config = dict(
    n_layer=14,
    d_model=128,
    n_experts=128,
    experts_per_token=2,
    d_expert=32,
    d_shared_expert=64,
    activation='swiglu',
    moe_layers=[2, 3, 4, 5, 6, 7, 8, 9, 10, 11, 12, 13],
    router_score='sigmoid',
    normalize_top_k=True,
    routed_scale=1.0,
    balance_loss=0.00117,
    balance_bias=True,
    router_bias=True,
    n_groups=4,
    groups_per_token=3,
    init_std_router=0.0208,
    lr_router=0.00376,
    vocab_size=8192,
    norm='rmsnorm',
    norm_eps=1e-07,
    tie_embeddings=True,
    optimizer='adamw',
    lr=0.00371,
    beta1=0.9,
    beta2=0.98,
    grad_clip=1.0,
    batch_tokens=131072,
    seq_len=512,
    train_tokens=676100000,
    steps=5159,
    dataset='wikipedia_en',
)
Below are experts of layer 5 (counted from 0) of a mixture-of-experts language model. Rows are named router (the router's row for the expert) and show model dimensions 0-127. Each number is 128 + 24 x the weight over its row's rms, rounded and kept within 0 to 255. Numbers have three digits each.
Before each expert's rows: "comes after" lists some tokens at least twice as common just before its tokens as in all text. This comes from a sample of Wikipedia text that the model never trained on. Tokens count by the router's weight.

# expert 115
comes after: " the", " a", " his", " and", " her", " The"
router:089132132166128130142133117141118100122156127154109150127155130123116131112103148154143115142152138141109115135116206102162099138091104123142120106144107162110075124128128102122147073097132157123157094115101132114092100140135152121137112121107127142086146132147102097090144155131149120084170158120131115083144114107145091118165156129104118125132098075192147119088118154125106108121086

# expert 124
comes after: ".", ",", " and", "\n", "ing", " that"
router:108140154168144130102129137163142076153138126095141119124145141104115181126068145163124123125153098143133102127105151172138113136119107087130147138165103145105117134086134131116114071128140150141113110144121151117151096154146109102114115165121135163111110164143122102111169103102106150077131153122153119050174090125116085118157132123130132115127112127153116152138138146106109092135105

# expert 95
comes after: "1", "3", "2", "4", "5", "6"
router:117154159138146139123115110127116123139161110172127155106149145122141149143117121138102116149150121110131089130096169158167119116111137092113178131129085143046094154121137136097130092100127141124113124142116097142130090152176107127128114144099072117095157121137116114103115138094114114092150171105132127073137089137123103141163157142154178118133126118155134115104094127103119112137086

# expert 106
comes after: " ", "1", " (", " $", " £", " −"
router:129127149145145136105112143130126120169167149140116126118171127100139143148079117185105119160141097120125075119085185168138124128123144091140109123153077082097125147110116078083130109096152124115122123138124119138101109115153146122092118120109088136100111137151093113160153139112151136088132190118114118096115105124153115159168138114137139115110125106156151115140100153127108101138092

# expert 15
comes after: " ", "5", "0", "1", "8", "7"
router:089139151127121120106094135104135121154162148137142142145108118121138153117127094171106074164159143147106080101080153132175114147128110112132147118129110143072132139107098092102145087108155147109111124117088133125106111140111100158109108129130131144087094152154117080116167161130116166122117166121127105098125116150123093136127176144147162112128114093151155143144141149138125095153078

# expert 46
comes after: "s", " f", " St", "al", "cre", "f"
router:137112163125150129129119115139139122134138153137102172136131155098105149119121163148091129144134136109138087107112147110112123120124095092100112135148078122092123136086129145093096112112111138142138128084095148157143151164145131122107073136101079141115149149158127077125162123125101173104104158154129105092146108124137124117193155139110125150133119084133156150103107150137148139173070

# expert 7
comes after: " the", "-", " one", " of", " with", " and"
router:090144146145151149127106097141111097145162152099147156139146123107142166118086146186110095149166096093135080125096157128130098083089116132121133112126114150117133139145155104151132122091135113117134118124132120129130131156170153124124083148078101131124123164172133108113133121106162131115140150112142112078089115128098097141187162146121149102122124094162111125142127125144158119148076

# expert 26
comes after: " |", "N", " in", ";", " In", "In"
router:101139139160149123122117120115144073126160145101144125124169142133148156132122108157139110124140116087139089148110143150167156098089088058102129109148088136098124128132126109119167118132150140157136119114123131104108097151161112116125098106097104166123113117159103080121178122135110138115160166109153115093156097122115064122118162119161152088112120108149150113137108141116135083127110

# expert 93
comes after: "==", ")", " ==", "===", " ===", "."
router:127153146142149107063109150104127094179141133156151156133132134097107173081100126134130096150152110151140091114118137137136142131101107109141132110133097146100109116107140123078134125120131123124154084140128128139098106128159122141113098139095097140123110135138114070134138120109158161117175157152145122109137105132128067128167160130122153118106074101137145179124128140134089084165101

# expert 104
comes after: "\n", " is", "4", "6", "5", "7"
router:115140124178181139060120128134115101105177127137129142126124120125150133122138126162143106129153121150102117112035160163137102115102104060134144132140112138115139134127120102103102093100157128137142132087118131150133131134179128125126128111110106164097106152117120084101154123114114144090137147140134092077132108130110097154144159156119155106122121107160149145150149112131124104154108

# expert 118
comes after: "0", "9", "O", "2", "y", "E"
router:091160119129163161132123089107139096127135148119133142135168135132126159138141144117120109171153134058118105093093160151152115127141101107146130106176141114072089159115102128099099107114175161138127120122100130149145119115157099144122084110144128117132145155175137086155139121117123175116157142134126093113127083104128097102157125146140117113130095096157171137130117096104122148144099

# expert 96
comes after: " ", "0", "%", " —", "3", "5"
router:066155142143130122123152118132110097127154143158142140114132112138131163138092145173122112132155110124120075139122161172152137122104133107117119125147105159084111133113135130119100096095139129123149115129092122141120131144151128145118115124095065159073129140139103125149172141096109120083162156153159099056121121150126091111153172116135157109118081093127164156135103129119127107112122

# expert 123
comes after: "'", " of", " in", " for", "’", " with"
router:121145136151158109102139088130143107108174136133165123120158129128168180112135135170129123139121075111140102122108152166162116149082123140112134106156093162121092129104118134095074116098125131120133120125107144119124131157146123127096081105064111134125114159124116058119165125102156142106173153120130101117095101116088112145144130150124126094106102142132149154121123103153136094133099

# expert 22
comes after: " the", " a", " and", " an", "-", " of"
router:146144116151165145087147091115140085129164126159162130143170155125122167133131132183131124119168130132119107130097147150161123113142112102096132108166127155075141150109130082107125113132129154164124129148082175110100113127179131138118100114116102139089080128137126084114140143107137127097158163100146086112120134126099102150169136123158126110146110117173161094149098121127117124120120

# expert 78
comes after: ",", ")", "\"", "s", " served", " known"
router:138147151168151135123157108093128108107163126120110103114155123111123136136116116136126077141135121129135084114110153157133105133089110083137120129132086147108091138096108079115112107083141145121121123114132127143103109171177139145105103123105114157103127155121122114133151126124122171067168161127131073074143119153101120144169160115132122100137085096167179150103139150128107120131112

# expert 122
comes after: ".", ",", " that", " \"", "R", " which"
router:096153149148139116108148111119142124130150102155134096149178136117154179108082150149127086138131079103124101142115175139133128113061100120171137115165097141103115143125126152106085096083129152132141140131103148141128088163123125128136080147124130143078146124148094125129159130104118173101108126113158103075130099097101099141166137145143120120128115102128136119116116127125156098157124

# expert 44
comes after: " (", "\n", " \"", "-", "===", "."
router:082175138156153085106110117113154114137141128133123131130139145119141145120119136170132112126123121098137083141084148147116130097122102095129136105123123149125075172104144135067138108111131138145144110137125162147134102164136089144128092119122120127079095135134120115131130110118138168075126155123127127121109098113106084151192178127138145110118107092147166105096121118107133086134068

# expert 32
comes after: ".", "\n", ").", ".\"", "\".", "=="
router:113156127138160121122145107116148098135138131172131118133197175085136155123121129137127083135164131147155091114115154159153117109117084087144118097130111160089109116116097098118136099105144148128124115125114126111114119103139113152120129120102070131135146153112123108117140122103107151083145178121129103084140101119112072124183151128119165144147138105158154118142111149105144108136068

# expert 64
comes after: " ", "–", "-", "/", "Fac", " −"
router:131124144177155114109112111139146108134124105174132093133148140112138153110130100190143113144154143117125101127101183133135146135128122121118133123172066177084114113087139091068119112115120119148121106136109131171092107138138139135123075128114094160128114123126110112156124120126130156107156163116152112119114100143128076146147138124120095103123100089160189123129094141113125106137100

# expert 80
comes after: ")", ",", " was", " he", " He", " is"
router:116135138169167116157125133143155086130159119110119159126161157122136164149113118176100096109150092114138133099109144144152142126072127096100114150141120138108091147112109109097125109111131127126137114105113148135094093171147110110136122124138108136116121136132104092162180125135142133106175140137122118047165102119126114146198125134128137106077102127148126143166125135138103087150104

# expert 50
comes after: " |", "---|---|---|---|", "\n", "===", " ===", "|---|---|---|"
router:106160139160184116110121099115152094158159115138117141130150116111155117165103140178149077126154148130167088131133155163159114106072116106155149115113092141097119166108121114096148109127116151128149116133126122105131121152147129154115108120083101152124115144160113081125138153101139141088125197091161117082115111144104084120138132142125158106137114115124125128111099132144107098133099

# expert 35
comes after: " the", "|", ",", ":", " B", "-"
router:106159161166141126087133145150110095140149102135157124115145142104138166105117146165112115144139127134131087119091153153136138123122131092119110103143095123130099133132098095093127122088094171144122135111085109110129120128165185153115099110117138137082131157109091104093150136126117137103130183105171114070137106140106114143152125120161129116131124105165165157128113147134082096101088

# expert 77
comes after: "–", "5", "4", "3", "1", "0"
router:085148135129160115136114142127151113157130124157125148086134152118133181151111091206120105157122152135126118140092137136144123151099121079118132116147123135097116114076120086089116099107125143161135126130103106111149111124152119116146110145079099139112135136116137115113177134122117150103140153112104081118142089117117087123164159080140178134144094095139153139147094161104137145147097

# expert 82
comes after: " the", " |", " of", " The", "|", ":"
router:141147141167128146094141125107131099144153135135170103138173119112139140090103156165112070120134131148132091108121175139160125142123114082115115115152106146111121143102125114123126133153141127136116109133095124125129080176127119140120115109087124140093142134162103054091157115094149138099116143133105087067115113124131103105158136149101152120088088115155162144111123142108143114141082

# expert 21
comes after: ",", ".", " that", " where", " and", " when"
router:119146131139134123124119134163137100133128117154117116132162155122135154127112131155120089110117116091145089151122185151162119088063111122137159118178108151126103148111160107103116099101166146123114115146115109139123105173100142111129106090128094159118156168122105116145168100106133176109144128108166130053124101100097098117136138141140142130103114097137159121127101129153120089161104

# expert 8
comes after: "2", " was", "'", " (", " to", " is"
router:123126167161177077086129129146159106127152139156154154138156131114140150138124105153128103131136080146108090105121172117133130126123113125112132141147107155101129121100116101090134129103140165157116086148116130134112125157150143104117110097081057170123105168145115107122138135119125133071151163124180105092153121140126100135154153146119159118093109105155143134152102145108122098141102

# expert 94
comes after: " ", "\n", "2", "3", " population", " Register"
router:113136157170116090097106137147129106144136147104132142131152140119142171124100148149122088137130136132140084129102161173164126119109119125125121136132125118104080161157145117105109149099125143091131117132095114153112079143125110122129115133124120143107115176118111098102150127108084170079125175137166088088190116167117095158142154123131141140142122088158161129152125154137140119162081

# expert 90
comes after: " ", " (", " +", " −", " $", " /"
router:133119144166148116115099136155121113136165163132121114115176115112161128128096163148117104134152136101151082136109162133135170113099106089152126125156099141103116134110158120093100122121133141137115148109101145123112101182126127110085115106115078128132103146161142100146173120132138145078163178095157130098161116112131078123157164133099149117128099108144147129125118141124117096164071

# expert 61
comes after: "1", "0", "2", "9", "8", "7"
router:097180130173135141117148116121136087116153095161141123120139160109130175116150130157126083156134116104154104138121150115159094096076098091128128104124116170090110145113129089117144103106120157167133116107074145151115106141158130122115103110124134128087124153154127090097166132115119184107158130151163098105124094115117089115155164120111154130114124117134147145170097151141128131125105

# expert 10
comes after: "–", "2", "9", "6", "ym", "8"
router:113138139186168102125122128113138083119129109167159138148151108080124153149104104135135104139119156148141088107088150142119106154128121108108125107114083139102066152101078122122115091095113175147111099122128163131127110133140159131138127137116091138102135112154122071126152108129131133131141151118155104069081098133115128156155125134108155095118106084131167138129131166147119103142120

# expert 116
comes after: " of", " in", " at", " to", " on", " for"
router:137126145168144092107123117098110077126166140135139139130142132117117148112101138189076096166136123128141071120132134148154131109105113086102115071177116133077119125122119136088110133118121138158136117134102115153117117154163104139128091086110087140133119114167130088128135118107115182105169163121120133112116106127123106115172151144129140116111103114160143138123102145117135101121069

# expert 54
comes after: " the", " and", " of", ",", "ed", "ing"
router:102149127163145113121118155150123106148147132146126127126138139112110179116080130142123099173142128111141076103087139150163116098080124062112128125173111159091084120102129120113100111134142136137130119100118158120120098149153139119106113118121122143110119118151108091106166138088150153109143176136126115066145106114129114134168143105153154140127104124175178153111092128129108132128083

# expert 17
comes after: " the", " a", " The", " this", "The", " his"
router:109162143144135098122090122099145133127160165154133142106137139114133133121078147149109099111145106141104088112121181148175133117088108086171144120121084114116126127126123093099127102120105139118111101148106137114111095145149133157102089122119089131109123151139132088133157148113138188134186157132142081066124112142130095141134158104124142118137098099172141130145094122119120135152094

# expert 60
comes after: " ", " =", "\n", " an", " con", " c"
router:148149119173139126095112131144130074115129135129130132124143139157163133122101112136129089140162143119128086159088127148167145104116099134130166120146122159080118145134129126127096075093121144118141102109104146136101079157138095140139127111125120133112088153157099086145186112118119134103134184130157130102148133147134096168167143127138127094147119081149149120139112141158111084142075

# expert 36
comes after: " |", ",", ":", "-", "|", " of"
router:121143128153111125125126134121120084152195107142133133131140154136146174114130143178098094153134102151126065113108170186150122087092117074150129116150122133112138162103176106104108114107140153117116143141135141122118102152161116139090122137114115146098111121112125078107149133088124160077136148116125135103164090101123104104138139111163129123118105108158112138164103150130120119123101

# expert 91
comes after: " |", ",", ";", " /", ":", "born"
router:133142125160138138122113121138133084124175123127149134125174132102130154116115130188124077121142123117158090111089126154129155099107093082112114117150125123095108160096128119118140111127126147152127087134121142140108110129145137151120070127109090127113137139153111069131181141113154169126123159108150081105158040127147096142161140128143141125096119113134145140122126145128106116131090

# expert 99
comes after: "-", " |", ":", ",", " of", "|"
router:108149129157120088126115113113136110106186141135098130110144133130173149091099130179088081130122100105127077120105154150114134117112098112113120135138129137110130157119135113091138110119158143126149120130118121161123109142155155114075091112117127161092145129132105094106181106126128122055141163142159087063118085140120111129157143126147115112141132097160121121122147139115118104113092

# expert 27
comes after: "|", " |", ":", "-", " on", " November"
router:095142149173140115123129095162141111123178163120110116119157129102156152140126137145134121133166132121168065146066140151170134084090104110120133119145101160094142164109114130101107090123160149151119152129109151133129099124116134137109080115149082172117121142155146078127119115122137156113145154094150102103131087137133092135150153141126130154133132081141137126122095158094143135118105

# expert 110
comes after: "–", "2", "4", " May", " March", "3"
router:122145167139150116109094123107149081155154149150147153121107153104125147141111156145099116145148113143149108118105146160130131140130106122131156163186084147060159114121151108106080095092134151117128107134103116117151119100128143113130095141109084176126132104165139085129142133120149167117147148103147098086148095123114119179148130132114134151092106096127141136140102155075130102123134

# expert 72
comes after: "\n", " S", " Ser", " F", "t", "east"
router:124146135168142139132148139145129086129174167130123128117150112111144145100119170137116091148131109116160075110094154156152123114136102117123158125124127163144131138139122147124110144072108168147152132131098154134134116149118098136083128143080088145142147139129088066107143106110143173043160125118133121089153122137158108161163101137132143129118129096161141113122111162108115116129101

# expert 66
comes after: " a", " the", " and", " of", " in", "-"
router:156115159145132117072109126124118083164165138143152130104128138100155169138115108172134111124156110141125098136119155151160132127081103068133132123154155152097158130091151132110152133115150153149133109134124171125102122155125148120114088114087119142085127124113101091119162138111137114090136154128122126098122111133110113146182176125143198087122127096162154129143101136118138111134102

# expert 9
comes after: ".", "\n", "-", " (", " \"", ":"
router:114142147122140124112124122107138059172162153146135130097191147103152153128141127173113086127134137093154112153104161172139128126097106087146118140167077154127135150078132113109125091138126157147146150110135113122136138148166142132144124132102115155093133131171112098127155151122123163109148161149124114108114122142134057120159136141148142132122105104126109106152147125125115071110090

# expert 120
comes after: " |", " the", "-", ":", ";", ","
router:133159128162140133099118106158120074130161141105127109128139125167145165119123142190141112156136097125145106135094150143142142116092129111143127119147109174086089175111115112138103111116141170122133140116117143129147109147172128137123130097106133145105126154147124111098158127132113136086127173133118117101144071144093084108167127128150185118115114109174163130140092118142108106147076

# expert 101
comes after: " ", "-", " (", ":", " \"", "=="
router:099128138135104119129138122143128088154105123111129148109153131111157142092116157159082104148129121118101109146068185141163127099103119113140131110132112143105090169128129121100127136110118141140137114127119148127140092147153124144154085120137111131133117174139138100114182148102131158087136168136152130097159108128117085138191153127170110125112099085152124141147120143081080076131123

# expert 41
comes after: " is", " as", " to", " with", ",", " was"
router:075120148154134119113142139114112117149167126135139140107115105137154191115096137179104105155142094131135081111089153176141101114109086086123134105126141128092100152086101130120117111125139141155101106125130134174120133123115151158129088137077115158100119133131101079139145136143109133082157113150134108071126084122124115122116141104135137137106131106136161130156118178141097138149101

# expert 58
comes after: "1", "9", "8", " age", " Windows", " Rad"
router:096134132170143126140104143133131103134171132155131113125159105106120160090074096130092107162119117118120095133093118157124128133119126125138141100152111179105132178106144120100090097122147158138142122130100142128092104116147121133120095114097091114101112136157118101128160097090133168118138157099155083076107112143090080160140161144129158117157107105148127155151085114127119097144106

# expert 52
comes after: ".", "0", "3", "5", "1", "4"
router:093133143171131119092106154150157125137143111124136149112152111122119177146103141148117140177113081091144091133096156159173090106086116083149134098141113134106109128117126102084110088103119147134129106133117102137098115122137126081097097142085104130091139138149116094113165149099134180097133149119111114109131099146108089127167135150161151133103146105130162143137111119131148119134086

# expert 1
comes after: " the", ",", " New", " of", " United", " in"
router:107186130160150123076128117138125086132150120121113110144140134096136204136109141136129125126156100117151091113118162145141133102128137138166116119161102155109089120101121115106137089115124146133137132141126157115137108159146090113135086112110100160100123156149119054134159135133083139092119172128130084099116092133119105153176177152119130142105126124142158135123092144134108113125104

# expert 76
comes after: " was", " is", " |", "9", " were", "8"
router:098152132182183147098131096104126147134162106134142129155133119137136170147095135133103074126168096109144088127112150106141113129113103096093152119151142093085099144120127122109135153143149164163099119128119127156111103163147128148143111123097083132116121150140147094094132148098135141098154128145143127071115091145111075128159148128137120119150128091159162122120093136119136111174098

# expert 56
comes after: "3", "4", "0", "5", "1", " No"
router:119146125135156124112124118113123124089166135132120143131113140129140112141121150139109096138165127138128082128069160156158129125149113086097161123144085128062111152125116103087106124109122136127117092153095126107116078142153139130162106116103108146086125150147099108115160106126133176119111160094177131086123093163146131143161169146123136137123093116158147139164072145117106144150107

# expert 117
comes after: "\n", "al", " two", " COVID", " mid", " three"
router:109139133150144108123116109127128067143192123104131121140144163095144191108132110171134118144128150105161091146077134138133132135101095112123144121113089149115093168085134114102133136093134163124136104115119125129096072110117132113111099113123103109128131157179101111129132128136132179103164135167133134071142129118128103117166140148155149115104108088157130151115098149140148135154128

# expert 31
comes after: "s", " also", "3", "4", "5", "7"
router:118181121146168116121153166135120116136140144100131137106144151121113140118103140134154096137172087103144090146089121159126122118075116117125147108166105140086133104117121113125120090108135150118193119151097130109126117125170172110125101115102111101107139128143111088119141101100112154116162151089131099077144101104129122138153148126143171138143136112173153119092096136099136108134067

# expert 59
comes after: " was", " he", " and", " to", " He", " who"
router:092157145145142127101115138160160119111130121146152162128189143117165158139099114138118117158154087084153093133118152159124138106131129083121129114139108174115092125090127122124124118092097144135108104112097118147117092156147132108084089152100112124084119144142105079131130151089145143120170147116160128090165108136115094136147135126133131128099126084120164157127137131088107094139079

# expert 51
comes after: " to", " the", " a", " and", " his", " was"
router:144134135167161112093117141108127125143168120130093147133141191129166158117073133140140126148144109126117122132114182164145128097074086087143146099125122115108152144087123123108108090123142145160111123113115147143105086119176148116109120128096108133106106147145104099125151141127139158106125158141166087109158120136102117121144142117108142084123111053142158155141108118134129104147095

# expert 20
comes after: "\n", ")", " |", ";", " information", ");"
router:120143145128157119101142133120155081124199160130139121134142135135137149126109122185141143172162085094132093111090151179156132127087132102137135115156115124114130133084121091108127104090150148168141108119104115120131093134126119123113112131102081131131133135166128081130160129106160131093143184108143096091136117153130088118137132131121120119147153090159143104109127124093121101110082

# expert 92
comes after: " A", " E", " O", " P", "A", " Pa"
router:130128130162172124138138130115105074156171162113129141111110147110129131124108108137107084145135100112158073131103172121153127111130111129139131121165101126092117149068111123072154120092142121132132121135126129114096098190113092110152097151147110140115149147162108113141164148116144151134144182112163110112096104147139124143140149146163140156145126119168154110173116142155148111126085

# expert 79
comes after: " ", "-", " (", "(", " \"", " co"
router:133127157166147096098129140119123098148137139150138125127139119113170145127115153169130074140131141124100090127113161113146141114085124103102129123143148156088118116092123100103114111072139141176107109150115113111116081149177136137137107117124118167092122121145085115121166109149126162084131179146125096084129074150132121143154149155116124111083142103137139141122093119127126114118072

# expert 40
comes after: " |", ";", ",", " a", " January", " February"
router:119121133157134148136144129121125106167173112119148147149170118108120131140099151158093086166163105133148094134108165143114101114097113108124109139141092153086110141086113123090114111118149167141122079150107144096096133122159135124122083132083080151111123136129096075134159110081137109104128156152142109101114097142136084108157155119123148145121109099148158125139102102113150088149118

# expert 65
comes after: " in", " the", ":", " |", "-", " a"
router:132145152171142118115099131144145093137142136143113171136131135111157153115145154141115093161162125119145073127099144104155139122101093100151170115147100172120082160125125107112100107139146140169128124119106126115120104119158123136112057128120106150115116146173142091128163096079137159121145143147140121088112073121128090119150175144134159127114102105143166142161108161120121112109127

# expert 126
comes after: " the", " The", " a", " his", "The", " first"
router:113156127142124108113134131138132107146138105138126143130148152099114156126089113142108111176136135101130118160114175132178116124088130093121136124146104156124129130126123118064113106110156157129133085127095152143122091156134138176116080131102106119131104162180111078127151135083104161116163131132128114078134107088104079168161159108139130128103123122152173136121081149151113128115125

# expert 71
comes after: " |", "-", " (", " R", ":", " S"
router:119141143130145097113113073181141102134165116154127121124135173144133160118138150175082095130152140106135108116123159144156111129103085092139157136148128159114103124109111105117120131132119172129127111135112125118085108155114133175153122108113108156130126151135096126144152125100123150112120163137133146114115057158129073151191178126144140133110100113171146141145112145122095084116129

# expert 48
comes after: "″", "7", "8", "3", "6", "5"
router:142177152155126083124138092135131106133154129129144122130159148084158126124103099162119099118123110148125064156096143114167115099142126060095133121160114154108109122080091106092109135104115156148136102144121117132099119153139131141133133097121140131132124140141133091126136106099123124104144152135146112096163072133121082081160165149147149109104132111139140113140090141129086092142092

# expert 23
comes after: "-", ":", " (", " \"", " of", "|"
router:105142144137141102054112106148127084133180147103095121123146128086157150126106136176100119142129120133121062160112162111158143105105114104105142097139099138123107131114131092107161110106096148120151127158142146153128104126153144153153099123126131129102142140115091117107152110092134136102160143111158110068130085124133116167142169137119160129139112098159154119114116157125143095140092

# expert 13
comes after: ",", "s", ")", "\"", "er", "es"
router:134145097142155089144134101132125079139204115120146157121139120093144148156136111157142076134168124118116102123092155180113128140079139103122137120164111161066104128099117093135098098116137125126117114135093138128139077141138137136106109115123139141120105141153109114104144118121151156075150172132143102096134089163124133135142162133142118122131075122132147148147099143125146085129108

# expert 19
comes after: " re", "\n", " Re", "Re", " one", "9"
router:138144111148174100091133129143148116158159147128104133127139121141178147128121112199130127156139115106136110148073146131149126128092138080098115116154085102137100134093117095121115121077105165135117137157105128115124100157102138134090080144148105130106111141146118121123113111119125188106137140109129102100125117161114088121192152144133145111097126078174152139114129132143121136121096

# expert 87
comes after: "\n", "-", " F", " Z", " W", ";"
router:106136131148156131114120114119130122121159116150107146090170170120158137102126149194114122107163137099133067138088155168137160081111129097123144125139151142070119138125103058109101131121134137118123102106130141123130105124101148169140102139103110172124115132126150139143149153125120187076120148151161103083139133129135104119133143119137113107119121087150137134153136187119125118133109

# expert 12
comes after: "0", "2", "1", "5", "3", "9"
router:128133152170140152103166092144125120142138122140148115126143150142123163134116139161125102109118133142124063112079169158157121110086103118148154116145099119087118111093125129093155108111115165147122116101126157154131097151172168129111106151109114171120137148163108085096132141114118155076154148136168101084141094148110091115146163127145175127127128100164130145125111162136142138117118

# expert 45
comes after: " ", " more", "–", "%", " (", " UTC"
router:099146137142141144082133115123108142164148116171113108134139118099139170140125105171107108102132102159118062122092161097121125130115127078127140131160087156096104123135132085092101143120117153124129111111093126127105102170144158124125104147124087141136094142131089086137123131134137168050150162126149109124130094138095133112133176147144163124153123121127140122160097136127116105158124

# expert 97
comes after: "0", "9", "1", "–", "log", "NBC"
router:109124103172155114102111093117147120122146161150124121119169125109165185124125132161104114170121111119156090114080150124140131122108107094146105137161097163103128118097119110093119111116155176140131117134126162116145126138152143126140096115107129143104099162147117116147157108119106162096121163140138082069147097118122074111157130163117138119129080080163138159108104130093119115125133

# expert 125
comes after: ",", " However", "5", "6", "4", "8"
router:087162109153141121110097134108152106155161115170111129136097122140127115150125139132125095109133128100139096139110175135164150109118103094133147146147110142098119151127103088092126091098143169145106118124102108110098117129187148129108094121099080150100150164129130137096172127117097174102179134101144095083121110122138084116146154139129147121099093102158118147145142167116130096132130

# expert 55
comes after: " the", " a", " and", " of", " in", "br"
router:128157155146125105093106115149150116142128118125134118125155123093157149156104173162108106127135138112116099139116179134159124107093108099118164111153083162086111153123110105106128140111146142150096110101116148138135112127124147134160113131118116123102115125135122075123130127150113133117134160128161067108114093135137065127133186146117119103119117101146199148114116159116137087163074

# expert 49
comes after: "-", " United", " |", "|", " World", " National"
router:133134165143152120135087141144156081153148110120119126129116114153146170131106171170137105122127101121119096120131193152133139146087116113139119129145095147146106101125118122100105120114127154133136129121102133124096128156111120117129087132101129143075147142161143082103144156083155182116176175122100076098125089135113089143166182113101145136129094114146133138134119160142114121131126

# expert 127
comes after: " |", ",", "-", " by", ":", " USA"
router:129171160181131130135139109146134106123166117154136125144171134106127130144101117170102126134142115113116074125145153147158120113112110115116145088159099131105086163096148101105141122103148165142131135119103136135115101162147138132157073144092123169075128123127126110130152107136129133111143156136147096087163087135105122141154132094155147144099078098140161154132107107077130111118079

# expert 25
comes after: " the", " a", " his", "′", "°", " The"
router:109136163169117116103103134096149137127151144139154131114164110121135162123120137156130099153157106134144083156099168148150125085110100077155120083112116130111132160111128111097130140109117153144128107124069136110093090172103135123110097099141119145123106130151135112129121119103130154116137161119137088105119117126107118119183121143173128134117111119208157127123074150142138092167113

# expert 39
comes after: "1", "2", "3", "^{", " Na", " N"
router:109141135159128135093104113129125113133127135116142122100186121096149148123104135162104123163155108115144072103109177130142118110135124065128154125145123128078123124141102099106118082110182153147141117107124102105124108115129135124136079097136097144133131167143111103117151143094104158128155145067113127096136103121097119126141155123151150129107084088165123121173086140142093104130122

# expert 102
comes after: " the", "9", " |", "8", " The", " his"
router:114137127161162113123123104142150095140174119143149136122168134119135170125106139167119094136155125117134077131105156129155126120099095086130144120148108133090091156104124114108128084110138145140115126124114136127089096147161125139127107122110112149115127159151096094120164129105125172090155161116142108067136089110101086138177192134121157129123110091147154144133100154140125106145087

# expert 74
comes after: " ", " (", " composed"
router:124131128145149111087119141124116109163143103130130136141155122102144106122106120165104080164158106132150095095109167145112119148109087087145141117132102145114115131105140080103121099113135148145117101108119147125100105157151112125092076153131075158108117169139098088136168132125142130059130148119108108090144114119152103161144176130119136111136094135165140137144097142116115098166092